From a checkpoint of a small mixture-of-experts model trained on Wikipedia.
Training: 619M tokens, 4756 steps.
Below are experts of layer 3 (counted from 0) of a mixture-of-experts language model. Rows are named down (a neuron's output weights, with its number) and show model dimensions 0-159. Each number is 500 + 40 x the weight over its row's rms, rounded and kept within 0 to 999. Numbers have three digits each.
Before each expert's rows: a language model's description of what the expert responds to. This comes from a sample of Wikipedia text that the model never trained on.

# expert 5
What it handles: Punctuation in infobox lists
down1:433522507556490426490512579434484464487494495552434499554503548434559403502473494546490490523538484530479477509473515548554472493465464483423519607484473525513521498466502515527542461506582447454530457542525534466537496482532555507555464474499476546519489602490492526515537507550561554471493481447567472516427459532525448469480512541502511442533491530510439481487460527455581473418527482619535475466508500523463490486450502537503488419543432493523577498505522486478520457530535492
down2:516595551525459492462532517542541494487475501544533551447542466427530513459511497508507519517430456496482429582463510575466539483577540520485497530491514451517490491444534489509520473484518523520454531516472515552504489558467464525511507529547503495464530505435552595529478483467440441479444514606461500536543484596538442520520527472556538503469512533495533454445556441452533570514457466514416434474573496504489440481514490509512495544546507484466568496493485416424506540438548511
down3:466462564517492445568511431493508526578554487637470474519473495483453544568508534522466507573528452430508520511478528548571536485541478475616452499506558450528489459491500540463479555507504532516607511511455464524561488440488562449494479493499524482468468547526517461450499500433546485505459472483456499504523431533481552446529449492409494519502512476549493613506521481428512485530563476567479462510557548535524495510482517496558490515485531504493543494502512471511498576484454502
down4:502442494517442494516460500496509534532524508490414498579578483464478572524540524502518493500454471521526566523483530456507479552526498473450513537490503511593471443539500500518506455475447476460540456475493389409452558479474416448453509459494476514525582531439486511475552456479505510444424554464492462463461519519494476489471439515548470477470475513540527555465480461430480480466443516412514486446510453495508495566483461474547506467499568556432523534502488477488421413570527502
down5:534476469523505527520495476445566442532503535498512478483553520483557435506507470515529496534455526524597484484478479459543497520486520471487529521550454618545530519545490492513469529525515523466523515581507507497503470511524437484499511507492542454546543510477400395435403409397538456516522558514563524510446386495496505517535435511545517494530531484493510529473434449462559492470480532586469470507476482445515592512497544591512511476498506495487494449499484476524433528506503525
down6:528523483557509410551490456498567454442523509496569507536493520476492493501502428475468407535548537431484470504564533494560448455566496559508561450498500494489500410423497495454532592538497523488532505489489573541525439540511522551549528417549514551509553494549532485477436529470520496534510540521483545469487493557462542571496439462479584479529512526546512489487502493508496493501443552553461528463532578448450568466514508420447438523489454493521516488475492515446449503462471486
down7:496506602427490475512547471536529565427511512536562486541591438499481525468514492483490581477533528484398510524521453476498469483462481497503488513450564481528464527492514491519537465477487556532524521490478474568486514515451513529521512505523522452428553517492524540430610541536449479574527548506563550480510508535441437489516510510517387486538473565558541525540537496562536487424537545483461461438557551510491504516523452472495427475441472501480423545548469508523456489486495497
down8:488506497538484497486502472436509517489553567536538525542470515516551468555602570504513537539504495527538474532474504555504527464548580440513536540493439471496498533509457442540507506580467543479532501509505545510489516505482494497504543467491532464474489551441503509584486505518476508414502472442528504420478528471573458465571467426516497462524484567534467549532633471540549576511429454409494524539534490487526466575477442464553492504502555468450456475510577541519473519465527469
down9:485497450587489505582515407466455597502481542527489488464510429488486532441427505491516498492485517513502530492432511563487485561465501506550564447454560441493476520564524519543568444488389547453429493536496497518528490482482497475500518481465473467551520566427531474479536517520491494463551528546530445504514461475512541497540522526470597510518486534467512490495433437486562468483474395446479522487530515505506463504529488548527480514584444539493515533508514522479578512435452575
down10:461489414560476577540502500426558501500471466500511470489488480559507572458525478542464541468517517474483464520492515561489478414565545520510469471511459514475540457514549560503518501506499549521530484447521472485518448476474482521490557525550506496526522501494460528465514503625571570560444518520437491462415503400537520412546478419480454551443532491436517480506475544525489491522514503521512475470524533555490488536517492532490591574546409478500524501500475529521505583445510568
down11:528504526546487420412459511540503541482437519430413497480459534433468427512486468517452484467477572490395481473556440524434486420531459506516552528548498496527507521465549524478550513566468482491553532461526454457533430506472557523512477535493514438445490468477504466521497453521441528501540468511489534448574537511471467520470495512530495461485520457525516541510552441536463562558494567470414489515550481507509533469523461506523565486463454509494524471494566568591448516446492445
down12:523473533550494548459550499598447509451519422552582501492478504456521481444546476544492503495505458464534511526522574525473500488461471539432507505464521528506475465520507492506478560467511539608538505429565542607496518490491539484473545501539521441564554431529510492549493446456514507537515494525368482474456487493524506486482470539497493398499455429465466491492537598446500522459428562488459466504568443554519456439474512469503500492489476501523502422479507497475504495479522523
down13:513451430564469507504480475483491510560482482550503541437496510517470577506544461571494545525516516486460454501507466473508463491489597492456463530529497483486545442520471496467467560536514463450517521456534511439415505498518458567520529527510495458580528525516498537446433473497517489533467499468520525521511588503502536522535481520467440500533489443550530482539456551565413502557429496567552513477487526523559541594506519431498426481540441555503510517491611448540538550428447486
down14:466547511499520507484461478495563448482483442573571484572552535499509466571550518582486494444523542456531490497435526488494590499503512489579539426539490504544450551530527497547471462537498460513566513588531422490492533512543569504523412471551548543548491553529449441511497473450572492529496527507483488475515406515522415464468564551487547479474473468509482471478523505513491502495545542504478517456588506510573474500477501521533506537522471492400480465473464522462476486506438434
down15:470505460477531516431431528493472487454489548534537478528436448528441517542482414541457528507511523473464476523507456520561498451501460510412516501523434624528471546508490471473488468518596518478456499490505460517433524571539502486512462477555521504557515554503497467481529541471459450506484496498509500557510461521623561459501404512572437528483601512548465503491556532476556502499472482517501421439440506492511448534549445539509470518522551562502506482499479524452435497478512487
down16:510477465488497514524533497522515524532505593520598500449547458450500432526438504494480542564513481545528521532468530445522551464505546418442530419481460528462576509452494530554486519473538541468504491491474478473535556519519569510533478585472579476533484544515441517574499470573434464531491505549461539550559531531572562484502507458516482499515509507474474489469568487439546397488498472565454503516527441527537507518580500525526524564486484541514541435473541478481533498535456577
down17:516508519489483519524547584499559487530464465519521520479512434521470499515481521541590509527475518487518532478513487523453535473474441525518472548539479473468468495514555479486503474462508548551537522516531495585580549556492529442517485459541464452455439491428484498563512487640460556442424469407484445544522480471457510484418553526540478492476438520510546471442479519528537453572487499598537530468498516574506566523548537546458484546491525460433563543533505495500508506456478535
down18:470450555485509582540478488476512431471487478555489468421438464514523510450428518473480486391490469488482529468463486513430510543557489544435499522554477478513503500483416457542403488477487501493478494472530599494479494546482577481563585529461528560447548454443502542517506505512477491490564468485465527488534431486456499505468601516402474495461512516539446517490553477526484543532493461481526480560482493464498434444443509492510552591461549545522555462476488524470483521479493483
down19:481537470482569516498518498485483588531544512488530518499558489522524450500522587508484544532461480439488561534498529506452558499539547591550459520524558441447491520520455514515442466519497471476508516503526505507466521458528521483467501525402448431563501443507512552472489524493498488502388488448559504521439457451580505477434470522535529457491471444463476440478505458417526525491474461530496518474469470487440461465510572532479601483528425476431416568541504541478525502528448470
down20:473480458536456552460514525482544396531447530528533489477599590511488504490548551483538472514493495542514481452471526498520492578410553478499534487457485490562513478510460527475515497492513443497473514532532591469514518456463494518519511575553509493497490574520485479530490435534473431536463506470508477529515542480473507478473553456494520617555462528513419459492501486417507526393471482456479511502560450567480462482446472492508475473518629547466447526487490504460483525450483555
down21:480456479481431494505458523556419521469477511474523456526521454511507510497460503461589424479503467490483510528511513474521535494511518403538527559518518556538458479511513516452514534496557544471535446497524451396521541508489485525557491472407548480463505550475470411551539498567478531430372560517468497531481449535470461459478479482516518526424475555480468487495496415446456465456528433517507515510492491477522462411487446497509587477492492498525543468528500525508416534461478433
down22:487498573522499473395404523497428520433571504484473550451503524495544537488419509517488471517506505408542531494447545531486467472475489451492523514518468464471528589518476505483499470542503537554472501540485498535533514483523435369394506509423478412473457569468488539518532553561480498528482488449494503492541557542493553534518507510513527449496548540569465594463493531477553545484530556530509493534503477480494484420510514472439505513561520413488480492506508516508554507498519504
down23:492454494459492572494539462567502470511518611397434494489520477526453507485515503541507515456539463461455563496502502459491499498530518591478517499502549470482488461465438511457441468460518521492534489565472517549434519551469537464448465576551559522477443468454516460503471436557493495502517585522551543526510570555497444515556468502535482479465420464471486382475493490512536545560515505562498479475517538476535471429457527428539483518492487493524496433477466540468413463466527487
down24:490466540440509525464450485512487470491457483447489482593506376482471537547520481501528482470467485507578534531491481479528532546504463484457495421456585422502465531525559553484421541452500537520542518494553480488514467486525496517516531463440543578519538457531458520519382512480482536500531459483515498497497567506519546498591557536493472582506495498512493435474477544505485364467503517484568527545532510487532529490562471494500500526509467438583534510529516575462541533486467495
down25:565456473518500448455493538580481493509536456559471514434467556515511469504503474447561505514466515573495466490476487544511523481437499487552516468504497513474503610551536512535532560477509483457549478463467553493426487409516474524543571502434543484576512505467477562510487502520524493539466442500511516482479536496468522546507493535546551472522492507527561481461462477470433544482473539443519511466559448462594496488472501460483607544596533543442511449472499513453527512532517371
down26:494514488413473551472518508468448567479481521508497476447535536508530507509482485431552512541492514502575438515503509496482477562500572481517554455467488538533552463531487453515496516461465502570547510450538486515514444494503551493519528532559401474498438463512548598505510475488470555562481444509447510453574500523520467532448497492503425513565553489503562504438515491513470549492545516547409523437525486528534428574488569530482451517577460493439545453468556509426530516553525558
down27:468460466427526458491573531584493485514540520436505454480472468478495463492541499444460539470496480505527521511512526520457504445492541422499504455563470526463483507485523519446588520421454492524553537534480477505537485451463449504481529534570490426455474474460476476442460530514531515512422471529489484444473493500498456519547500410504531482450474534484458400490571396525502505457523478478530473502561443511481460484587459479482479482475467606527515506462467404552491402505488490
down28:481450487435430450477466450493559453486507533519472472525526506494482494467436471495446482531459478453484446485519469519524462501407539470513438450569534445455518477466502443523476502527444591493539514534477452456550509469539573474487469433478545513536440557497494519423449453529552485516488512527530462538504470455498484567483522514570475494505506502421490464528597440486475489495488476544449502565444475456556498579491561455561468518451464492520502448413491517535426410524493504

# expert 23
What it handles: Slavic and foreign name starts
down0:519509490446470426438532534499563518535539543453502555452469501480508539492496480393522522501490484474461532483493472572516518500521457552490547502493564498454502509465560506473556499540474507469412493555551443520504463490446456540466433485488565534482447472575518499476507537578562482490510462510473510466577483625462527516528492465536478419484493525453503530557482555471536480543485591443513559526495502583483473504454434515509438553588520502454513531532493529526483580494532526
down1:469483479475502486524470522588488517486491464515460505503480514480488508503522574419466436571526479450525475492475477507468570460548509513456451532491498543584480516445516414527540523524477465439467472503431490507467451503508444480399478518491543401462536493484524492508508484395553522504514526516508504551517551537467547511540539529549497459438535497464490493422500529469482521489534572414529404442564494542468463496468449559488508532523462486457591504432474554504542524437492436
down2:508543457477501530516519433426484469504506445437517536543515526470482441500481483436468457464435537412444500495450431463439565519554415526465520497518470514488504493525481486548482489480566573524454467490471549511435496523492469436508570553478527478504495478546506478476564511420464433458521512484539471532491555455479475468538456469507546501447501519482419488571562496538503434440412489537511526510590457456492519472523521493452493455514511496510578486548532413487493495555592502
down3:457493520430475509456438453509503491550453435460502517511451516465457549521489526496534417532492456536458390452469532473466502466489510545511472498454548495503518487456558420488467488596425479464524460519575552507397526491547513453525505501488439509505494428510493451563481518456510517535567554491477558543565456509504536448502454457509476458489522540442502546501481567596499553488506520475517525465514506487518571532464514552506519391543549530515528498457496491557514462473483426
down4:457527436525508447546480566466476478488479482513500489443509518491470467540539537541537499533457548539488478501490597497502462475497509444478491501492531513500474493497482480437491397530575530498475504506436481615451475448581496520542462466520453461564498529507536553462534512513457599625455542484474591522551479486488496531469471555498467463489550515572520495489516432569445532441507490458476526492491511508533509440484510462510506548503458486526476589558525392535479449535479519
down5:477470548436503414499526526529476414549569503433479476414553521524536521583527483467482611522448482551513485516539494572539545464539459509486442493481471464470455491591539526515503478505464430550476503458485515450505569479504497495550473541525443515488554520486453448476594450462489466504552596451460548443496522557477516518494483540559509455493528543533482522481475449557448511533496496473493516527475531484493566408505452493474454483518509491482534541529533494548425470564498505
down6:537518401498558577479533442480498491584522492476530478454497530418448531525489524502534538515542441491562520564491508529556605581511514515466467503450469462536501458438514489452580534538507471518514516529468576463470497510488471460529469548523490510534523511468409496530469535466545474483511508523594513528470498536535485559493521457554508555459522530411468486526522466510517501526514470516523587458550403532513577476496473551448546498480510512493459550480458483463478561557537572
down7:440530536447527488543560524498503443528508507517469469541504487564506399503423427454529476462551524511528478549560564495457484590543522504477527469497569515476478504591499508444507523553438518455504551499466460446497495499575463507444496446537483447492507446586529503550509475476500550367482525445439522522474424541497461435506521453493449545515497549508533487411476524535510570502456509523453454553532524487549463466531530505442514474554495495510489487529496486474443503477519557
down8:481469545528494474510458431554482475575592498466491452546491541506486529516465508572554498521471446524439429452527486553457533517495490581512471471483443470518572455443538520491492509484562465506497523496484481532521563494519526527475550439531440499531529505508454455492475481383487547463496526458471448497558516489522471502492507513512459515430518524524513552491506437531512517612563494463442477433524543494591505470424514573562504448503518539492524545493584476472435491497421443
down9:515489471457511512553473490549488461510514494461488499443526586530509530495476488515436526413544471467432416481506495504520455511479578524507489424495476468530490574463443498482494436535461466488545555527501440510527529487547436439515484469471500522580487547457439448498500507498511473439458506528482460498493531497404532483474521493558525498577539591474459562496524492530454613533427521494486507524539450515551588473496505454485553459574498513498504463522471476515387474475435467
down10:544564453491391495512510492523416478471545479480517479483514452496506508518497495476511528493456510491495479556479484514445496446468516482525517500469565477531483481494469552520533481479440467485504488450479494477434481474507484508534498487504532499409572544463479523484535590472563432443419538516484452458502527478547508510605508414492463476504515510500427462436491529480474496457491536496392479462579488547517483465558544587529541505504558486485537576444507562480497472370557468
down11:563465601439530452521603552419474534528500488531523481432493556471502408591429485526556519511522544492505575493484534486519466466547489563502539501495515478474442524527521552504448453492567514462550453440492458466487477524546507455499504422463451471518501512458508554529563508534463482506449440554472524498509468489484511498498543510463541460577447421507486526491442494468498565516515547479490546467468473479434483420483477538491563529542520520445514582550509454453514502497448524
down12:498478543494517533452484456514550498484581516557467583495541424540451529453438486480533508522494498452523500501548515487513517449431525465421600559554524528661482500534519512498520501580521515516517409455437551524455472507498571472515464501507508478451527414480445471476501489491494539509547473500491475517494518532512408506512461483488506524476465433547555551467503468496537489530556509482549555566569534544510536538516502461453548499527592498540444522519528533454521481500506489
down13:478530522507499476488491449586511531464451493522456511507558574477437528496495530502534525558451483456468562507568488557477546459461515511578493498514484485557476480481541494539492520458470510532448469503551538442407512505558516491486454444509486537507573489498515479481442430533594471558487487583564505448440475471581493429500557468487527503436490506455466432470416581558525465530525564532548558475506496563522512432552478460487489495542446463482455536531510477457487482542499442
down14:563446492472470563554536463509558514457460498454508493513506585481496492580434452521558518441475562564472483478532500511506444492476559555491532531500586446531505494619467543498495441487456526572482501537494512455489457507502490585510451532478555476625502496471496502566558522510541580528580439499518511505498557517517560518476476451499510479556471465574504482487508500507483463527505448528436516555497509407474473489475492469474535511543565551502468537506548485496484536501534433
down15:471536489496494501470529472458410439423533546468509456522555534466444563521508454514492500505480500460428480497521557541511592487462520500499504416488463490403507572525486545510453479467496483504474528484547397498593544510490482531469507563527530485501523528482516470513471600527601502508485549545564526563483460488503548545545565558493574434472491504482456524488462555540491498488488464555502556530461490511555511423482520512452447566458440556539513533520458516493474494457494540
down16:499526550574486553432519479457418511478448514467536499525460509488427501447469500520508593474477492493537461504579523536518509526465533493465466528534562462443528485511522442556512487436523501490564481502457556530475519501569506473504572495503527540476529505465449507517491577501439538499551485457496537538494487516436473548514466474591474517467490517407446514478536481514510503572507538464528451481631425533496514606495475476469455473493495436442467530506597453521469534482454525
down17:569488509474517533469486480501517543486493528521492484455431521570551435512595492467484535472514574557473516400563444505469464408486507489526548517547562483517513460520471514527435564498555509467503469480497482522536493464468504474512504472505461437514448439494533478493490532455492427558475497498482547545529461502443546501522518623479480487510528540506436595521506449466490470434490550500479587476421557450534628479452518513489469528517512486485481498500491422558507459494492471
down18:598467593485541477553501506408500545538482588457501481432464518547494539452441405493535501499454389487496500511473486537543504477478466485464508485534487523597476436503533529461496549430472510502456457595532536475508538563504470560515527480495456550512492493552513441472462481507515495424478549420488520488512476557502483461521520541525591434430467476538453487506480452548472466538435495484548501487453449533496486500545511550526442511486556481492551456494542468505512538493522507
down19:535500521548460484489550437498566525482448507603542503493472479444521480542510553507476514435534508509528565488594479523475446450496519487419526539580499546470510567537504544579520456545488490443429511528536583539542572543447557449500428441528448497505541478524531460498527469515490544398514482524528500527564494528497482530567498487437538563534537499527502525516484562472498542464522478488532500473465454483441531522486538506493468491516407510438514535466430506428474506452462529
down20:525501470546439557454521493514473461461508500389557600493511457534473509506440532453464498480493511470490456442499466535429481582458507511447535522500469502517499530606456475427490522473510495465462489512469446570542459494537587534464523504486506476509479483501513488483548488503446556533588474468452504507481499526449503536505497458452466505498489520515523472471555473521524537446553489553406569434515443514537504467541523523419536571503483479456517500512399448549501432415467521
down21:520522481486454561566525479435606506496555518489527440517561535461504496528498561502451479455522453537496502454543491476476551510454473465480522471561479458509472515503349467549479483485483405576550537481473475510605494520521460564572532473478445512460466509465472438487425488508451450536491502523515501509490520528549489532507466466495514433515521559477533519542483456474432495497510506450548519487571522520514526519542521560469439465461427496478535519545589551492495515554474559
down22:457432485484531478519473512522544409440482443547499522567492481483448497462461500481490471512549568481565553544433467441560462465551400493494512498466443534508477496469441383509587426497467460537488500493481485483489538519507519481473476500457442517452559521504532542532510468502570482567498416561510547487496474465550518464460498485487409497484460560528405525493507540499485499503522540541507539522486440460555464411524450459517527549485545550447506552442505456493500481489510478
down23:445452499518523590446532513522492530596491473461474560445494429435612443501479523546452497531490514474500485499528527537544424441432516450517491478500559577533505504452523457551442459488552511531509477448568530487476481426530558464449520533472483556517482451479519532531508497448460529555462449519524472484553482482545521446508491456460449427538532510491474470524580506503488514504425499543508465467498421469542533458543484596495503564534456465543570463517494476522472523517520460
down24:428505536471523457574464481496484514513454547505483536526533531489455567475431503489498528510565455494504479546484402489448496478500522406468449464480441550491497451493506452462501531466534445553455576483395483538528540456504527500486488501488447468526475476541545425549494532459542481524584552469417501461486497492488431480514405573511506467503496518572470517475574555527434519516477510570460542463560447523486560456546570421485486508470454523508546505489484469516477516532537524
down25:491456640521556482456462482512483526494489430491488461480497637490526472511487491453519537556501552537501496439591499512520549484540481538566529523556527458500508469456452534540513432497543487513487507522549493507531423558494492528490485496511490495492476468475472509506464476594469423521556471499452528482485576492548476502447475419487489528515421472428514414499531479478515454461390504424502530561555532483552448487504550506453527488477517451490486531534539450519539486527475530
down26:512541514546501505427532442451545504550472526417472466484550508507471547492464564521482487519496441549534567477490481583538562524477510479507491523502543517508547462525513484529514463487571544514576456491376529419477514490576502498512499558565557465523484456507375547465506479517465503484397528511497508458475501527485499493452459496541484488608471466441495476525483511471524461490495463515502502499472525549432446618459479504508464522521590480519530497503523489572464511475459537
down27:453508474552534483519483504503491470519513538498467544528446562481498547460456517525463478426538478487498524421526520466536482487513481509470520466496417566469525420492487507441512463524489516480406529570491490549557494490444428442544542526544526509488508560510501433526478513462489481428550451519480486456504515503518445583518473459523381511526533504462552495562555461437434548509478477531502589524498532507512482532558469561525473464449429500559558553418538411470474477533526479

# expert 37
What it handles: Sentence-ending periods
down0:525453447479482540567527503545534493501400482506546438536463561494513497465477573492481521512506505495401504458523462433491518523514437570425507483491455473503440519542542498489474529450472478556568555542467435474542474578499549505500476478475506535430450511566561413462457511546523500478472484443523501505519581538537501495539543526561537475480502462412426484538549504496453542492531488565482525478557535448507468484498508507464526480551544489489520433586519488532508474508514606
down1:550475662491506539551508488530468495466480551483538503517513541543477445501473466537453400453493480498512513486469505461477446561500431457478563497476572492529476489608517490509490494460547450451423548490514520506494528500482528509510478493540408495498507546506500462477518507472474545489402456515492492535387571513510541504437512554543492525524501455549511487506494488483520482424485504577583487491497567457500479536528514552434484537549486561539545554446484492524479555503514555
down2:489487449530511502493513508533468511612517473458476497431522490539472511494540490511510537490468499450403456488526476500573440531485467548482517523504493477494415541491509505507459593453541454477417552450557511530465499493493477431525524479509477493520528507543450561471541530517471414573540517485412529438528527463479506497549427534482528596504524515586596497543534487485483452470537498518557452487486472496560476519444555531557529525520534493523509456392488499453488584464500486
down3:517528495494523488555519476515546455491551546434493553548513493505489534535479511453539520523504512454474470532476482433462467542485400499509408540511490436581493497513523544455511531531494513498493509481471485545548496492546497501584522427423522557455565551482458531498564533499479478579484540497488533559466467366443471529556476493640506478498520407517585461516519472492505520546523521460545525518524468533512473517467494451440511498416464497448521531483517502475448535442485486
down4:506603544523548526531496519489470528494477482538525564450487460517460523594488524549571519466513554540512501474562507465473557528561473560446555476520528443538576479591468490437526487462561474527566478509447563480544512575451509536478462454497470498487545439470560533503516561477496559472495515628503511476482531540444500485539473570424474538520531478524551459528473449529469532505454486488474499479496556509551559482512431496477432564515487540504479459503434466509498475543489534
down5:534519516440520520477572523477474527509453492542472487491509443430535465482522484526421510504522509400498531527471454447502495497499455499441518525419562457455568505528543495495505385559457462549509580479577526500563526443561561525547534472477476558529494462480527539443473508508563501478493515556444520536498545492491507490489523478446556564515562545503499417512568549449543497572506529523500497420506557477498479552550499526501536496465460448463444495499521433468472513402491485
down6:459462494412564419510501495488441557531508516474578553601481501510453509428470531511470531526511468475451517521482481452507553492505412483526560499549483524548473508516547525485547501466568489533498579472581558519520476505486495548497427486460494483486463515520474513400456503550552509516554386448564512491528493473485484474480478485470490469492528489526507455511449549544500467483512512465526508461430538485484505446427439486541542515495457555453462542525526487520476637515440525
down7:534509444563419478559539541526494490582485477453538507471489491445527494452495479470506495490475460485551485514452482496440534518504468491479501481468550496505539441481482581514485544522501545482439472506458474497574494501503444529445491512502567496528535475459587497586525468403407568524458455524507484470499455498548462508505522509525467589541453486509489513473498521471502524526519543454491462487534481555449572393477502530485553584486611576432504487524416491528525475570495483
down8:449464544430506526496461472515501488517455481480543497459496499546385513486555521488565402397533417478490476565420518474470461500539534520533536479569504526535469466562485431491515501528515531459518478502531492551540555475434471501535478466515510488517429525569493595546467607445430499527462472541476480503494477589510515456491470492459469472509591462513469588514469506482547521510546482522532514506536523453503541558451558486504484477530516438506488521485491539482435519535540535
down9:522548419519499480474539576465554420507421465550437460544466488545490526524520511528505482490493536531618476433521472506478494509505526510553461513546492484549414487487483502541485513491501494434465514479473550431531566584506515523518553545514509486504398492530500490497486484510485510541492544511474509419471426509428398496503474514534405530491496460547414512584480475485418500481454514496536528584480454507476536477535487460489544517435522551457505553552557528497511480480510470
down10:483481498541448388402489513457475412506500491541524517508517494535596545535527442457558513509530499453486491515523469455501492461458548443485500519490493475500511546482556452519536547512406500535437595550476497519589511536446562499469497494460515512504504548447558503533506475497523471470535468519526465471478526474438505459471546473465471542504508463452550547528471408476579517570461538505514547484557508489501605554476489468552508532476572586547552501483559477499462509509483479
down11:524518553449463487536419484523507500409494514478455517466535453565565510504477511529522455503499461509492474478567505499498447498414456500494460423515557423473481485499573577412470505407502475516498421453506479451486483516554498469525524504499563494506492522464494488466564558520537503540559545526518480487490447483440547487389530470503471548556526487432529438494446467508530529486399517565482469447437464423508483595508497475496522526445464499467499467511468481490521509459514563
down12:450554467512503462541437424459489498546459524520474443526476461455587540516519580525536482523466541533553453520487459494540466567513544561539510406514478477543541527500474490458581520508589520449506517506450507427478486497438518527526512478531487434528412475506539419484479471453519498542523517547494557518526450501459432468447501518506489456446487450512500458494457469465472457516459510464469486545541495502426510544515499557464421387495551557543453501451546494492506488562462537
down13:549511470482517545528417498511511571511511546446504573494402522479458547505546531485519448468519590507456484544506537579533535506509513513477468515506534482550507486493532562428465534487590435509475528478501463456461428483549550541489420486568552460561508492510527490526483624557546515524565485448546520512512544500491503487503503571521508596479577536484556475472475492544491443535523537542504466571458504532516465542486518493524481543464419536492486490498516456504468491553522422
down14:417619468558492616480474462482471522559507515445543448519516417469494512550488489500500557564481541539487589514515507455443481553491436486521474490522544489493500482446566521528435471487438492450405453528529524483517478524564525453455574517466487495497548506504480490552493537478537537504536504515476465487496519426537498470505487581493513524453575499470556446532538571534596525488551506451500492581527514526463494530573527465475493475501518548473507543490491525461434491483558490
down15:468491517509455488535442469499491530468563491509520524500418469549466513505473489429472430532483461541521410551427465533458556541529451463493512458531470482534561438464438498485508512458484560497496499493481558521470527487550481451462477462467523567537478536403470484502448497478494423493432470413497493516491478478455545510479495532487476478531537545510501533553445436377516412518456613557509464463479527490444481512516541496533473498468510505574560492517554524414541521527476512
down16:414479524379506548479510516492579536520521552505477530476492501492501480522482471469491487527508494435620484503490484518471527496521462488488478468504520456486557474598544480437517514503489504469481489431508458472555487391516467494564555488439469510448575531493509569473547462598476483502462457474529527535488527506519542474505463528505471569514534530577498480495521541409593525461467579511418500514491463461556508543490502585518485561488437532476537467478503469500479550538500549
down17:481573439552491537481485563491555443474544550466477521478564449559531571483455499498541512511488522433438506441518422484490509483504494503580491562509422484491524529509483505561539489437400519541484532556473481473499465518496499464448570476529507465547504427499469462537525434541499510506548523463587459541467451447443514500487522504483514485496532455501479562530479476537464542577500485529519491524502528506497558462471443416533594555507512504444508515555532495596536422465549524
down18:511467482460550485550571475463513461489508482559500507527517478575518457517601543462480486501475496523474413453451541498489468525503492494445552467521534490526525499466553582544472482472524466507499531552521491469484513495528496460400503519530511658507525502473422503514494496493479529476503524457451485500494390498477459554424539491526456550573534476528445524522436535451525546493500463502433526485562438478480535448485494610488513473484525558521440526453586508504496464511501440
down19:521496540445545579545506488447569419526465543485503459514515492475418441494489423507510503483498520482381583506464477486443478497457509483477432497537468455487496553509462460555543514452530509547534467503541490446463475516545505506514501491530561458488494463461519412464497502531525548495530487407458478537524516509521487486496455485593452488484518490473530596440521507518512543468476492442540465477524510490474517454494535496517503663503491466511467517488460396529428437478497512
down20:504493519520508520427533425583497553588502544536497478495462562530473468478466533501526450562510546517605503533505438523568499477527468475543417512490521542555485596481499570487525506503510526552467484482439443542501448479437497526469486519438444457449516498490403519533436530506459473464452517511575446486504491557526511471506432424493473542498481524553494504434550527506510486499479500477465465504555431510462467457483461465537485498508479453544487551523466579389546517513476530
down21:481538556484422488543504437448551513499538537463514470468488516496495482572522535486596535498512446534422487436550481480515496460541504537531542529472435493515467468479444459571498490449506506464564539551535590478546446576477521439489541469522470432511466497435539454572472583517440485439446495500424443455506630529454536484469454527480541502470428435551462483473505509518449478541549483493453540513520536497488509488455529458559488493513488458536518511484498530480492463549496509
down22:504504476514547614468485406491475517480499490486508463442433495581441478474568505486561511483499541573438550502418546481507570472489514547478510473473519503489482508486519548465500421491583493600488491455427493464534489457486482511433522476530501527551487586598477442522572494457530459516486515543485546495464524477506490488524550473552472520484519434594475501502462537427553511520445455467471493578506541490539477514504461511512459538553525506559496493455532517453561461530461516
down23:492531458565504503543524493515473477491506462462561511517594494457486500519523446473553444476488512476506507546476448575463498512508567532547498511501433494527501443454483456434425462515474501538474445578397543497480505559448535460432462435501450449516463478515484472506450397468550480508510454470527420460536489537485479424450522491526437509465512511591485520504497477469530523508509490438436484530499472521497549584556496555532536425459546491502439529548558516544530544485440530
down24:482496524513516454545480559508544498477495505520489524547528519513484481458495459467460498471470484499651455534480529485479528476510470510536541454501472428544499481482514415486513452542481491512494506577478453460632509487493473521521515532458528492544563442487429467473534443503508507516476525566531492538499454558523517517502509530399442509558511479484513424487386530466494431510570490517498514513399442431504426477577480509474453496516489529516559526481560498553518416489498465
down25:519522504509488502486518526464437551490479501539488439518410515518508526564498479524445457469485465399416526551542511488544452521468494451543508449450519439505445506519476519420483508491465513505472557453585513493459442542469530567503522482509525464478444567507557494487530473550508499489538491457499515470551622531433527485507475521496500527466542479502533520484484489508565516503521456410462565539502556485425527449510532408465552426501469519483460528524482511402483576507432554
down26:551524566457522529487557455504526518499457439565492525510434508548549521537511507487446522529480515508484534503487531568401471509511480450508510507523553523548510490471415504527531571535512508480508506550518487570507518459543537421529527513573588530488494559527461561591524483485544511467486513451522486500529438547526545474495496476527477471627429490475527581567570420555560484459511435495455463485599564510492509496518500482433501485512515510526487548436550462486507488518510483
down27:558471475509492556511411470478467507535534497433483480545500612416493457521507548505507494501507507481444508457390511474574506485438491510524544429520509439519435444531527494514538476425505445539573549502489475434463450508499517513564494495529533483496466426539501513451541469533507537532450445517550541487468552515499545453484487540460516479578517390543475477530466520465533521474547520436496483562504485457583491516505442549490465523427460531556533453456486534503526527567496505